Weights of a small mixture-of-experts language model, trained from scratch on English Wikipedia: 59.8M parameters, 650M tokens.
Below are experts of layer 2 (counted from 0) of a mixture-of-experts language model. Rows are named router (the router's row for the expert) and show model dimensions 256-383. Each number is 128 + 32 x the weight over its row's rms, rounded and kept within 0 to 255. Numbers have three digits each.
After each expert's rows: a language model's description of what the expert responds to. This comes from a sample of Wikipedia text that the model never trained on.

# expert 32
router:115212194086128168136181054138141056212103192111097099105128123102193104108074127056127129105131149095128110110134186193122098113093155050107140120158146113183106122076075122161138152095089101082098109083106102153097092118147139098194101133164160122106066118166092128126114064120099044103126106171085138101144128117143145133092114130109124122165139158125130164115131072139124141089082
What it handles: Possessive 's and pieces after an f, such as fair, Playfair, fifteen, Family, plus the words County and police.

# expert 8
router:114177166057104174165096106099134180160108184174124118130145100108179136136117088133118136136161123111123130131131168188177145119118125067087149170135111103086140144101106185110099205083082101078103107132131079131107052115105121050175108100127107107080133124097153161100079118109070077083076127120111149105134116109093104145096140102081129115098146137141083151142098117159147069049150
What it handles: Consonant-cluster pieces inside foreign or unusual names, such as th in Ayutthaya, nd in Mölndal, sch, burg, berg, č, š.

# expert 50
router:073159200137153127097113064179089146111146125157106107117124129114132137121111127111134166074148132089083120088086096172154121138136144076144215151127139135134164141084065133108114163118096151127154149151140117076143153103116108143179111108172138154134106120122167134147103128129096126103066118105103172070162119094101161151094128112107116106175192074162109162152132063151103084097151
What it handles: Month names, "in", "In" and commas placed right before a year or day number, as in Since March 2025 and 8 July 2020.

# expert 2
router:119228208100079114149102095152132197115091132124111074153116139158150094097080091098103119094199117115173078162090160150132142095112127031148139100124133140153142182102142117134116206100085145107095151131150107102128135107153106108199106109122133148133028112163104105126135109119146078159115149129142149080135122154131135101096114144102173162115209132174083192126108131152142144047145
What it handles: Single capital letters or short uppercase pieces inside names and abbreviations, such as Scot-R-ail, Mc-P-herson, Sun-Times, AL, CIO.

# expert 51
router:143159172204104128109173120149124163154159156158135060107091118128100101108082122145120106161154093070120086130124146170109130138103138082131129138123145143144136085133089143118146221128129058115128083093089129071124155139126153147143151119130088131080103108144102144112095131160112086118084102113119132107140136122122095130115093150084135110139168137157117164147090085173131091100133
What it handles: Middle pieces of non-English names in sports tables, often accented letters such as N(á)poles, N(ú)ñez, R(ist)o, Ru(ž)omberok.

# expert 58
router:147114171150093148109116139119133121118168214152101079127130119163130183079100115140076172150081140117103119111082135164150120106158179088127125121119162133154125130115120186132112176108105149128148130112134107132098115062168118139190140032132132117054075098148080128132131119138144135132209160117094138109145100076109139138119126096101109113164135127157067177170098055171108104089144
What it handles: Line breaks ending table rows or infobox lines, and lead nouns like film, game, song, round after The in plots or headings.

# expert 47
router:114142146155168088128151101174082086156144109150083114142158133187100146100082146100093148096116092109109116131072136176129150124143164082146150183123136103112142156086108141099119205117087164072151127145112138129144125048173198120173136087134147079129039121185128095146107109120119140131136093155135196096115132094081175126071099139099098114191223116138098203144101060131115149092120
What it handles: Possessive pronouns his, her, their, my, plus "(aged" after death dates and the digit starting years in date ranges like 1892–1966.

# expert 53
router:044191133133142119091118076130075139151178149105112137139141109170174148094052173102078176106066093078096144083089139156124168141128154054127202154147152125175189148103101139113098182111105130118158156125124156110143141098141139135143122086195110084120069124179107093160111086117129131108204086147127150107106116110112147134067090113155174125165164098156115195152131084187119127119108
What it handles: Line breaks and fragments in species classification boxes (Family, Order) and place infoboxes after Country, plus capitalized word beginnings like Her, Ge, Pro.

# expert 16
router:162133154158129170098131079160103123105121157141077126123134126160139116103082164135126198086138110125091155078102087204112134135103172108127170132164138115145159146088120165124137180140089084091110134143116081079088133069151167106153097119139146133145089155118089162132070112148150090092104144132152151084110078132130159149105127121103085159159157050146095178146168060180107113073072
What it handles: Section headings and infobox labels in biographies, such as Personal details, ==Bibliography==, ==Early life==, plus life-event words like married, died, research.

# expert 14
router:136173202092100188185160111124124102177152116183109126107135091131134089108087109123127177139156081132150138123100144178106120106191162074128098168115114134115099120101083159097147180126095083099144144090110079122096104110127135129143160167151121123061123166133122083112120084070129048111102107113116202064118134121138152120078122147129157113078125179183097185119140113162108091044098
What it handles: Final suffix pieces that complete words and place names, such as -ent in malevolent, -ford, -ton, -shire, -ville, -in in Sorokin.

# expert 56
router:084170190097109131113131081177127088133181129140106138152103155143203148114089147085114142071100108109111147103108143184096107125135156058119174124133129131107121133075131175065119163121094130100124173102134126088098119076163137110163138128164134142115125125138127125111128079150130082128144137152135211095110084099102157111126147113103142103167163072159099200144169050181102152047129
What it handles: Separators in lists and tables, such as "and", pipes, semicolons, numbered-list periods, and line-start spaces before team names in goal summaries.

# expert 9
router:062163194105163119087127050148111126117177166119077091137099157157190117111087149105119169066136102098048130129123116245092116110156128054137145147125146151119141154102102170099119222103086116115142170090131125124144139061116103110134147063169133129143145150149155113131132101168137064130129131149120191102125094132119131120081123112120142123142140096150078173179155083146112104093141
What it handles: Opening pieces of unusual proper names, such as Mount Lem(mon) in asteroid tables, Sh(ivajiraje), plus taxonomy authority names and decimals in tables.

# expert 0
router:083126185130151146121128080141109125143184180105125119156152147154181159082101120137166175086059114129135133128096133161132150123116148049097179134119174120140183147092109167068111153158102151082136129157122065075106141101112134127138129047135149135111070140125091099158137100088118114106175115129140188093148121094078165145057098136130108103139170143185074193173128115167090163067114
What it handles: Articles and prepositions that open noun phrases or comparisons, such as with, a, as a, of a, "As with", "As for the".

# expert 6
router:130202232128130141146124077165134091139162179140102103118135141169129103095096144088092160092152100115122133113126159194093123120118153074125102094127141119154108124116091187110157185115063105099133131106120085154092125081131158136152140115141105128119108139163098146147136101127123060121140130162098162090108110124115142113079131111120098130103149093137070196153162101199130060061117
What it handles: Head nouns and name words right after "the" or "The", usually before was or 's, such as film, album, band, island, station.

# expert 33
router:163121206165149101115109105169142143108134134126129132124160125145208178141079095140165171086120118137104169166113132161138121095121146039118161154122163121102152153093077156119102255160112128091133092116145094118123129104144085152159092084151152116105104165136116106144084083108127038122126128091152139079133126107080120120066097124086134157128111096155120165165075085153115093106170
What it handles: First piece of a split word, often lowercase after a hyphen, quote or prefix, such as pro-tr(ade), CD-qu(ality), re-w(rote), un-se(ating).

# expert 12
router:103156159116170146164146070151180095165185128110112132133155165180179107096089136069161157118105112092128169159131124177134153119129145093161156175123146102175176137091076171093111156117074134091134113147111048089057155091132129131124150128158120106041079145165108096127087060111096066104113115119110197079112121127083130145039133146104093100103173119182072193159158086180115129075108
What it handles: Determiners, possessives and adjectives inside noun phrases that await a noun, such as of the, his, its, new, British, "-ing the".

# expert 40
router:117178210147109165126132088125136133177127147104167118174145109131172099122057132132126192089139109163110111138123138166109151151106158060087162168108114107136154149150120157153124219094084186098156151144118100163167165125175119115158144129165112128172137128145135119132167085069065091086149108129126151130198086136127119176078116151125167109159072120166130176156104125152121130061137
What it handles: Single vowels and vowel-final pieces like o, i, io, ino inside foreign names, especially Italian, Finnish and Spanish ones, such as Esp-o-o, Dynam-o.

# expert 43
router:136111178135130135125158096153115125132192165162119131130140110194175135126074136120167166113154086114074171106122120194132149109122161082070143124125166126151085117053112156097147137148121141101123102096137082108115120099128116133166124092127105126118080170181106139132138077153127075093096095120118128103147089132132167147088160127136133128079143139221079255146106122117105079121139
What it handles: The -ly ending of adverbs (mostly, roughly, internally) and auxiliary verbs after the subject, such as was, is, were, also, not.

# expert 7
router:119126199169154130094159123202104115124163145100113126110137111146153119125109129116140156132127103125113174100093112168152129112112173081101170162139114124123125126089152147133110172141070119128140155108110066089096123077129125109214084114144146145091082098131111113130105092130106121047163146139144185074136086090100169174101134086108115121176184113151061225140087065162104124095121
What it handles: Pipe separators and empty-cell runs in wiki tables, especially after closing parentheses in headers, plus == section heading markers.

# expert 27
router:056187158138186147123106071146132145117168158084103122115109120128171081110102126110112152089118120123059143113107184197091133144150153042142165150148092146119123137077107199115113189118084094111130158109135114066136130076132101109127176079159148143164115153118161110159114147146129088142141140153133150067113092095132167126103145090129126115152180051152090180164153085144131109095091
What it handles: Goals-for and goals-against numbers in league standings tables, Japanese and Chinese byte pieces, and middle pieces of foreign place names.

# expert 62
router:089169191089153130111130089198152110133125198131130146145119123173157145067071135097124187083153103097176133111139137192094119114124159058059156077097111129107160159068101175118133116128086156115122169087124109132157147065138099117179193096128137114117078146116132120127080108113147094118165105126127153097118076144101156126063136119126143114153137088165117218165160071165100128106158
What it handles: Coordinating and, or, but and list commas in running text, plus the leading digit 1 of years like 1998 and of numbers.

# expert 4
router:161115173084145156150106068199148099165189166134120116146143122166132099075069177119126183110144091091145166095157157145125106116182181040135147139121146117198096110081087128104108187133076115132109105119142077129095109100106130142162104162150148168100102139186118100119140085079140046087162120133094150057108119103124131125077126138119120122061105145180090220105138094151152070065125
What it handles: Adjective endings and common adjectives such as -ical, -ative, modern, significant, plus number digits before % or km, and CJK byte pieces.

# expert 46
router:115142214100159098120093065199149169133130133140165126163141140176192138114099145101109175067074089112124167146066126150108143109146135031103143170113158107103155167083109159079107223116096152114110145129136081069098132125152135129151121108182140152119087151123127126184123109114159078121170170109149117079140114135121171156085111139114126112153131107139083156203096118128098133096134
What it handles: Opening quotation marks joined to a capital letter at the start of titles or nicknames, and list-item dashes with capitals, such as "B, - H.

# expert 30
router:110104208211120109100125116131061129097142158152141114099142084112142171149092089118129155117087107125080112151160165174078142109110165035119137154106194117116124159125130146133152197129108132114134125055111124107124111109142105179205073137154100153146075117120075108164094107160118077132087116082143184104137094149086129107091089114121176117155185147157103196121086078149066094102149
What it handles: Pipe separators between numbers in sports and statistics tables, plus degree signs and broken word pieces such as sk, f, t.

# expert 26
router:132110190118141140142133099158116171108154155144138137148154127167108109122099227097120166072119118083136187123088152156146133126140173050084125122111130129088150127087079157118111229131084138121125135137115068094125159113189178150169131106153145155094090149110131133159108114103144153159135194115163125058133125147120196163074109112100095109171180077156082158210093105178067128092148
What it handles: Double line breaks between paragraphs, section heading markers like == and ===, and opening quotes, parentheses and dollar signs.

# expert 63
router:154191187122114184136152135116139122177184161147104130131159116122147140090069158128119127156125141116144140061103129177123121136135171066107131070141103143179094137113112170176110176125092116142110144111127089129111122133136172122214081145121158212135102131119132145124129089115168079106172112141121166075139069098104176137108120131151122162112128084181095220129179108208158123086117
What it handles: Noun-forming suffixes like -ation, -ion, -ance, -ment, -ity, and nouns such as table, search, range, often ending headings or names.

# expert 35
router:121081175190104123137124104120131130167086158120140116086140118125128102128108140168139203116157107109088133148161140182111158169074163065100151077179106143117179055105107158147109255151111090124158148100106113140109138114183138140121140102112122114106126144151174151152058103137079099116137107110113154123157137171117107103063108169112132152164128176169120163090125133193102118057166
What it handles: Short letter fragments inside uncommon words (rec-id-ivism, p-ec-uliarities, N-aut-ical) and decimal points in figures like 181.3 million.

# expert 28
router:120117142151136124169111129130113110152150129130134113152135120149156111138085114101158165088110089102126090103118109192123115155147169091146167112130141136147125166072083138122106168139063137124121142101133052097126165094165128090201110111117120114134100114156086143161119065128121059131128122106128181081134078114108148133109139130152186086160187094130085234141159096184108113070109
What it handles: Three-digit number pieces after a leading 1 or 2 in years, page ranges and reference numbers, such as 1-984, 96000-729, 304–315.

# expert 61
router:121093135101125155170145136111125102162162132134096106152083092155146147100096159147159155132146105162069150091163149170143106171142180119081107113146169116157111109098117151131122184119126109109127093109112072130120163075133108113148143116083142189130083182125095098139140063108111046070145136106149189097115104128098137134062149122117193153101085146152082192137154114170129139087130
What it handles: Verb suffixes such as -ated, -ing, -ized, -ified, particles after take/put/set (up, out), and object pronouns like him and them.

# expert 17
router:143154175122131121112154115110117119151187183103149129150138103189133162111078148121141162102113104138113160142107115164150140124117162093111089107120143133129181124091113185078104182112099136142151132133123120169132132076132178131136164076134149126087099126121091101144117094143140145093160181134108156078119103066089180148129150097133105148170191123149107196141108095166069116097174
What it handles: Line breaks before "- Field:" infobox lines, list items and table rows; also copulas and list introducers like were, was, including, such as.

# expert 38
router:113110163132174119125090097174090140090110098161129118129153137143152153117098099088125107112090095128092165127111090135154162110111151087122146132139117132117144147105119131189121209151079115119133172134117117089101129076177126125211096114149125138118126158126088102126072091174132112108133128093154137104146120120124161184102106109127169078134126138184049161137095113193086145083153
What it handles: Month names before day numbers, "(age", km, dashes in scores like 25–17, and pipes or commas in sports and results tables.

# expert 3
router:088225194108146132128104121169127164096181134149131143161156134167134147094123152111122124108152125098101172089116120202130139117138143069116154078120157144190112160110126127136128190174087113108101125130144095118130153064151161089175122107134158147119091134161098139148107081124080100141123164162179166073117110110111180127096107117147138117134184124109103184152112102188093127085123
What it handles: Capitalized name pieces after a first name or in place names, plus nouns like Church, Street, Park, School, Jr.

# expert 10
router:156213162105159194151106053138107175139143159143125121148103105107122149129126097134155136130117091130095084152117175197097127114140153052108187139126177128122182129090056141089112206084128141080146212126143026139094124109120135100144101129166122130137133153121128146141096115114067071049144095060146188067140096131127136158138125119147125046061171127155088166129113132164077075080159
What it handles: Word pieces inside Indian, Pakistani and Japanese names and places, such as Kh, abad, ji, -iah, Srin-iv-asa, often in film and election tables.

# expert 49
router:110219197134141149105137093173053126146135100135111120140117107150140094038093115092102147092130104078106144105097126138139081139123176087115194164118129108149124112098124157139121175158129157108154143112115108077128140057146162116161131116125157152064096126145114128129130096121143118119113101126120149109149104134077129113104115088114115087073147099160085187151169115217107129097082
What it handles: Given names, often after a country code or pipe in sports draws and rosters (Ben, Daniel, Paul, Tom), plus kin nouns like son and father.

# expert 23
router:130149169129128117098168064159085142185145122136075112142160135131128132111113180111174175093131084094052147137136139199150148121132165118103127147125148090122154152082099152147093159141074144087143114142120084102112103077180184102146135130131150110118076148134114126157088102096148108088119139133190152074175086124082171151109105097102143083159181148171073158185127057141138155094116
What it handles: Time words before, after, until and since in biographies, plus first digits of years and dates, e.g. 1|952, March 10.

# expert 5
router:109141198089107079115105078129129181141144185119134123095137107176160133111104155094153154132118105093122166121104123175098167079108134062054170093119146141131174143094118173115142132143064121079110108113144120114106104073124135110138180088193116103087084166133101175125088103155179108180126135123100108137108112159100145104048121159106126101149152119191112194179151078163126140139145
What it handles: Conjunctions and list joiners such as and, or, &, slash and commas linking paired words, e.g. "with or without", "commercial and critical".

# expert 21
router:073148195112099145101121074117112125162163138070110136132137139191190124114086127122153166125091110092124155107085130158099136112121127086093169105109142129138156158096091163063126167113113143097118112151105096047098160108170164111134123133204143131092108171127092110154120078098134121121131186125154168098148115122047137132051139131096129122154164143161095185137170123174088176100076
What it handles: Prepositions like of, from, to, by, with and on, often followed by the, after nouns or verbs such as retirement from, reviews from.

# expert 45
router:134170216088099124143154084138119105151120145137090133101122081150166093125105170100083148158179134170136156165111139135132146181101178099106153136145123113122091158138132140150130157108082158104123121099080040143094119096156135074113168149143107149115079127135082157148162123166135103140110166091113182127098103176095112146065175135122122117117152163119128163149094123155104169131124
What it handles: Hyphens inside compounds like co-owner, labour-intensive and Pre-Order, plus name endings, suffixes and punctuation like -on, -s, colons.

# expert 25
router:141144148148170153150127146150121105163161166155124126114137148147168113091121177087119145129116113100119159077133179175101136146117173097125151143140127095156086166094121174108105192104095134118130095111123063145137113131168177134197156167153125120121093115165112186161130100148125037121143114073151134058140084105107151152151119118081142103122156125159093255155136111162150116083165
What it handles: Digit tokens and short numbers in statistics, tables and infoboxes, such as incomes, percentages, attendances and heights like 5 ft 4.

# expert 22
router:104152194133089194146150119123127176162112137154121142108127065108155122130089122124108167140139095131098123123129129193122123145141175044127097129096130182136143082144121117130124255106097179119096119101132130138132093112126086081186102162155105110094139135126155138115090155086062090083057122059180163092108082124148117116090153123098143180096094142195160189143107119152134111060143
What it handles: Short consonant or syllable pieces inside longer words and names, such as hap-l-oid, Pamp-l-ona, jung-le, Pal-me.

# expert 18
router:106152177158188153138138096095134153116177185122117105165130128173111119126088142100087165072070114116099125125076151197116116117098147074152122094129142135095133139108121184094122196099070132121144152116126142125132153098120151116137173095143124103110096129105127127129095095160113180148133188134128166050109102091103167149099128134117108112165192102131107157181160088154079114090166
What it handles: Line breaks ending entries in lists and tables, such as taxonomy lists (Genus, Species), rosters, table rows, plus some line-opening words like It, In.

# expert 39
router:153180194081169072099124157142104155105116128124137115098178145193209146115079187122107174073125108112120138153088137156180161111127153023124188200114160107140119170089114136141103223128101158120128134110140134105128140052161122117134089114193150127154142118137129116167168086128150061161144090131122186071086084092145154130087127072116134122139140084184090170173090051151126119148162
What it handles: Single capitals opening a split word, such as W(alter), D(HHS), plus parentheses before Fahrenheit values in climate tables and hyphens in compounds.

# expert 37
router:160115140164160141136171101135091103129131130112104096144147137156142126134110154102121117106146115117133115109076121215171120131143143116138102159119074141083151144080136154106079186173108135110146102152133144110152108050186093141192135095119144132114104135107136123097062105142203143156172169113174163090140087137042168140126107122116124117170136136121104155138134070146078152117129
What it handles: Newlines and row-opening pipes in tables, medal lists and numbered lists, plus year digits starting rows and == History == headings.

# expert 41
router:136148155151155115120137085169103128123138135155098102148126155141118147123078096131093188066115127136053109107096156163144144076154152062145191106132146144166123150092070160108075179143087155085165175110149142116148135057154129147149151097167119131133120131148124102119170092151131130116217117142124208080096089080097151126090107108116078104163119049164110184161191068188113120090119
What it handles: Line breaks in film/TV or game credit infoboxes before "- Running time", and common nouns like design, program, project, war, art.

# expert 36
router:153193214104091182189136101125115140087115154146110128125128130178126133077052120098088136145169114121158130102111097196116139117116174057084103118129156112094067132088146169121126173132095150104108138115108030160104107117135136079163118140127127142112102134141129154139126132192137047125144104131133227092156120126119146152078122116135133127139133100145099230109174087186113131127110
What it handles: Final pieces of nouns and names (er, ers, ians, ation, man) and closing marks such as ), closing quotes and }.

# expert 29
router:112138148099119139111153100197148112175149159117127086107109104167160133117123170085137125109129118115100126099135178193115146148163172103112136159147140121162115169096110144150085186094040155094076123115142088160129124121159171138173165134127112119149122122185120115109124091105117006129153130146138137110156069103113129128121158141124133136171174117142103206181131083143078148088159
What it handles: Standalone numbers in coordinates, dates, table cells and statistics, e.g. degree-minute values like 56°22′, day numbers, scores.

# expert 48
router:094156195133140098120156118150143127122134143157153119117138128139165129093094142105087171107145104078067135101128144184103126116136152064168132151148111104166101148059108151138136223138035117106162151123147111054109119054180114168156160110128150179065119141145112145140111079126085115110169097139096120088113078117103156144073128129124127157109135089148073193163170107179117059085138
What it handles: Concrete nouns such as field, ground, road, law, material, and word pieces after an initial B, as in B-igg-s, B-own.

# expert 20
router:117159208117090099137130129151124116127131159106116132149164124165170169142093128064156122110165090118128137104073165171129128107106124066106134097117135130094122142094088186091099169164099149108131165101119066120121139066154156087179144125087136164096097150151146134119119121130154114113182132137168184143150111107093165141162142092150154124113160084126100180178112121212096177068087
What it handles: Periods, question marks, exclamation marks and ")." that end sentences or titles, often fused to a word ending, as in s., ing., Nightmare?

# expert 24
router:154148166144094191141123118087121093105137099141163117104122141124167103063042142080100150161135130117125126091143109149136128106105169084059125108103136152161084100093151157116140226162076166094126180098127094152119133104127096057216073167170156130088106156105116128147155087103098070096128100121141172100132086107129157186099152127168157118127146134214131255114123127204132101078088
What it handles: Unit words after numbers (km, metres, hectares, mi, %) and Latin or plural suffixes in taxonomy, such as -idae, -ia, -ens, -us.

# expert 1
router:174108205109093136150167112102131159183106104155124152164157095121108120125052121140121152147134108146115123114149146188132074128155170082152134133155085093138142106117115165114150242111124126129086137096135081105108106106155134135149119118096125138062111168102152141120119130120122096106087157152063149118090055157138102118050141127106132181090130109183083181144107108182117077047144
What it handles: Inner word fragments after an opening piece, usually vowel-consonant syllables, as in embarr-ass, em-anc-ipation, Recomp-il-ation, j-eal-ously.

# expert 31
router:100172190134110093127117146151125134084146185123130089124090090146142142110102142075085131100160114096152112152082190148170173125171177045125187101093124123152161119095165117139122198090075141128146129143102122123145141095162150122197170133154120120118069157113110147139120074100177060161218126097146145090126086118116183140089110116111108138107194108147106205142127122214150104101159
What it handles: Capital letters and short uppercase pieces inside acronyms, codes and chemical notation, such as P-D-B, CD, MP, JP, and + in tables.

# expert 44
router:081192178125157133091138142132091136142215093096143164124143141108178182135057114077143121102090112111085137093132111172132120127120122093139198129148092119177179166103062174119164196178111138128131130087119114085072147086157146108145133056200152134106144167154087121167082086134081139145117089140146120061124093083066133136093130107124146090132198134138113212151155100149089135069100
What it handles: Prepositions and articles before nouns, such as in the, on the, at the, of, de, plus the ab piece in Elisabeta.

# expert 11
router:083172209148163120111130053162115114106165194115078123111116153149133109109113141119107174079140120071043133121119145241092117117151121094147117147133132162145140125127069185109112186111089107099125157102146106089137141019110130121167155060147119132106139146137130125136114115172088109182133144155142156094127105131121148150071122078118124143133167059139081157166168087147135083093121
What it handles: Sentence-final words with period (him., them., declined.) and middle or final pieces of rare personal and place names, often in election tables.

# expert 60
router:094132176112112111135120133153129090140143152114109118123106155168155104096059138090145169110119128102083181081147110193132149124152147078121182134139187133098107128062087152122116145143119154095133089137139072096096122091156146134175124099143117118115080163167097097109124079076121099078119135146135133094129087101086133152073119126145101089145141150167092246160098123133154110132101
What it handles: Infinitive to and auxiliaries after verbs or subjects, such as hoped to, was to, would, had, also, originally.

# expert 54
router:099158184136145135112112113138138083159137121092096126135096128126192149119103139109161131095108099101113168150078086164092133124122138123084155115124167137131156119076091133127139155128121142116142119127127073077093146087163119118143152101178126091053094150124067128139072061089123101091139136094132168057159095118098155146077107106054110068136173122159070165132190082236118158082153
What it handles: Prepositions and name parts in titles of awards, orders, universities and states, such as "Medal of the Order", University of, United States, member of the.

# expert 57
router:163144194150153152137136113149104063113134151129098120134125129152163065075084154086136122157116095102105112139113113141134113111132183101093117122151143123150092139101113166188134180156085102069133098115113113094143115055148157126183114088117131150054068119149080145062098087136135019080135130114140124082115146134099144179087129128089144114120139127199073161128181048204152106063142
What it handles: Ordinal numbers and the nouns that follow them in sports text, such as second time, third year, debut season, first round.

# expert 13
router:114143169130113171132135127178105134118137173169133111153146162182120116091069137079158154103124114126111119101109145179121119109149148043091142101114153142115155124053142170089122132131102154095121147130134071098132132103104197109186161128115128158071067146135127102139090102098141094109144106143142194059144091116132144140102121098116112148205171125159070229150125148158117130079111
What it handles: Words introducing speech or clauses, such as that, said, wrote, which, while, because, often after a noun or quoted remark.

# expert 34
router:117148222127141110136144158134110093136144175109107116108115130152204092081102172097140114133107107137091162127075136144174135136116192120129143155105126136148149149109142164158144175105101141080168101131112097089119137046193113136179132074182142121060094144148107118098108087137165098085178147107145166098133138102077153143090123101051134129140141131135063154145101040206123151096146
What it handles: Table pipes and column headers in sports and music tables, plus prepositions and verbs in sports prose, such as won the, scored, Pos, Pld.

# expert 42
router:177255203099130171115122094078083153130131126090136092142155102098125129072150136138120128101099102109123071128110190190120142131134123084125155131131163110150137137196045128147147194109113089065123125119119069149095118115117138138167100117106095154127123089148130151129127072152091081083099167123128125133115076177080112154111145126112093123095161118173073211185127093152164132091112
What it handles: Inner syllables of non-English personal names, often Korean, Chinese, Arabic or South Asian, such as Ky(oung), Bh-ut-to, Cheng Shu-f-ung.

# expert 55
router:125176187153113130178136104133123116135139153126105083116108142140165133115120202091116118144154098055144089121100203150102152142114131099106122110126122112135075150087136161138154153135046098105179115103093074106140100120133150120160135131124086122108097098182099162147125101115139074113167157110105137079130078155121161127118132134127134098110183149174052228114141125145133105066138
What it handles: Single capitals, letter pairs and digits within abbreviations, designations and name pieces, such as HQ, UC-48, U23, RC, ZE.

# expert 15
router:139151185133159127122118107167100111131160129151100140150131120101164146049106129151160164111113106147122166099097136185116084120129147089133161113151121130134108144098102164124115167142106128119118150099125080070128129071162163146123141123150152148143106180145124134152080093143117093087180129093156130078113121136095162135150123079111128124125173091151079138176153073180129098034124
What it handles: Words in actor and film biographies and award lists, such as film, Best, Director, starred, portrayed, playing, born as.

# expert 59
router:135117190140158065086115120152087124109148149156098144105179111131115153121025162131137198114182150097105167120106123132134143127084161071144133176139190142126175137079108145126140233128091113125135108183108102080136127108160117126149097105163141155110064148161077164157141139113145070143152133107151156070146090115110146111066114121099111130152160144101097187138068078153120096119144
What it handles: Space and label tokens starting infobox fields or values, such as "- In", "- Length:", "- Coordinates:", ″N before digits, and word-initial fragments.

# expert 19
router:127154158156151126107136070111081140142128115114124103097131103177156183116064182109134158097108097144076144097102148146129160107102178114136182125126167097148124137069130126143134188161100119109141114111141145070122153065159171117168115089160148121096063149138110124154086082114152087092198072115138146064129058129118171146106139101096116124177135118175101216120136115155151118098120
What it handles: The space-parenthesis after units before a converted value (km² (, feet (, acres (), plus table pipes followed by plus, minus or dash.

# expert 52
router:169167196151096133107133133088142156154148137153129108138128112097128166132124095148142124135136110153081090129159132211149153125091116070122113141148141114135159074148121137125192255133134082099140080104169059116118092128122100179147111115114073083115145125159134151108107090175083056113107102088089170110133116145082123119079130134111136150156120132193115169157138099160098078116162
What it handles: Consonant clusters and short pieces right after an initial letter in names and words, such as d, ch, gh, ed, in Z-ew-de, G-he-orghe.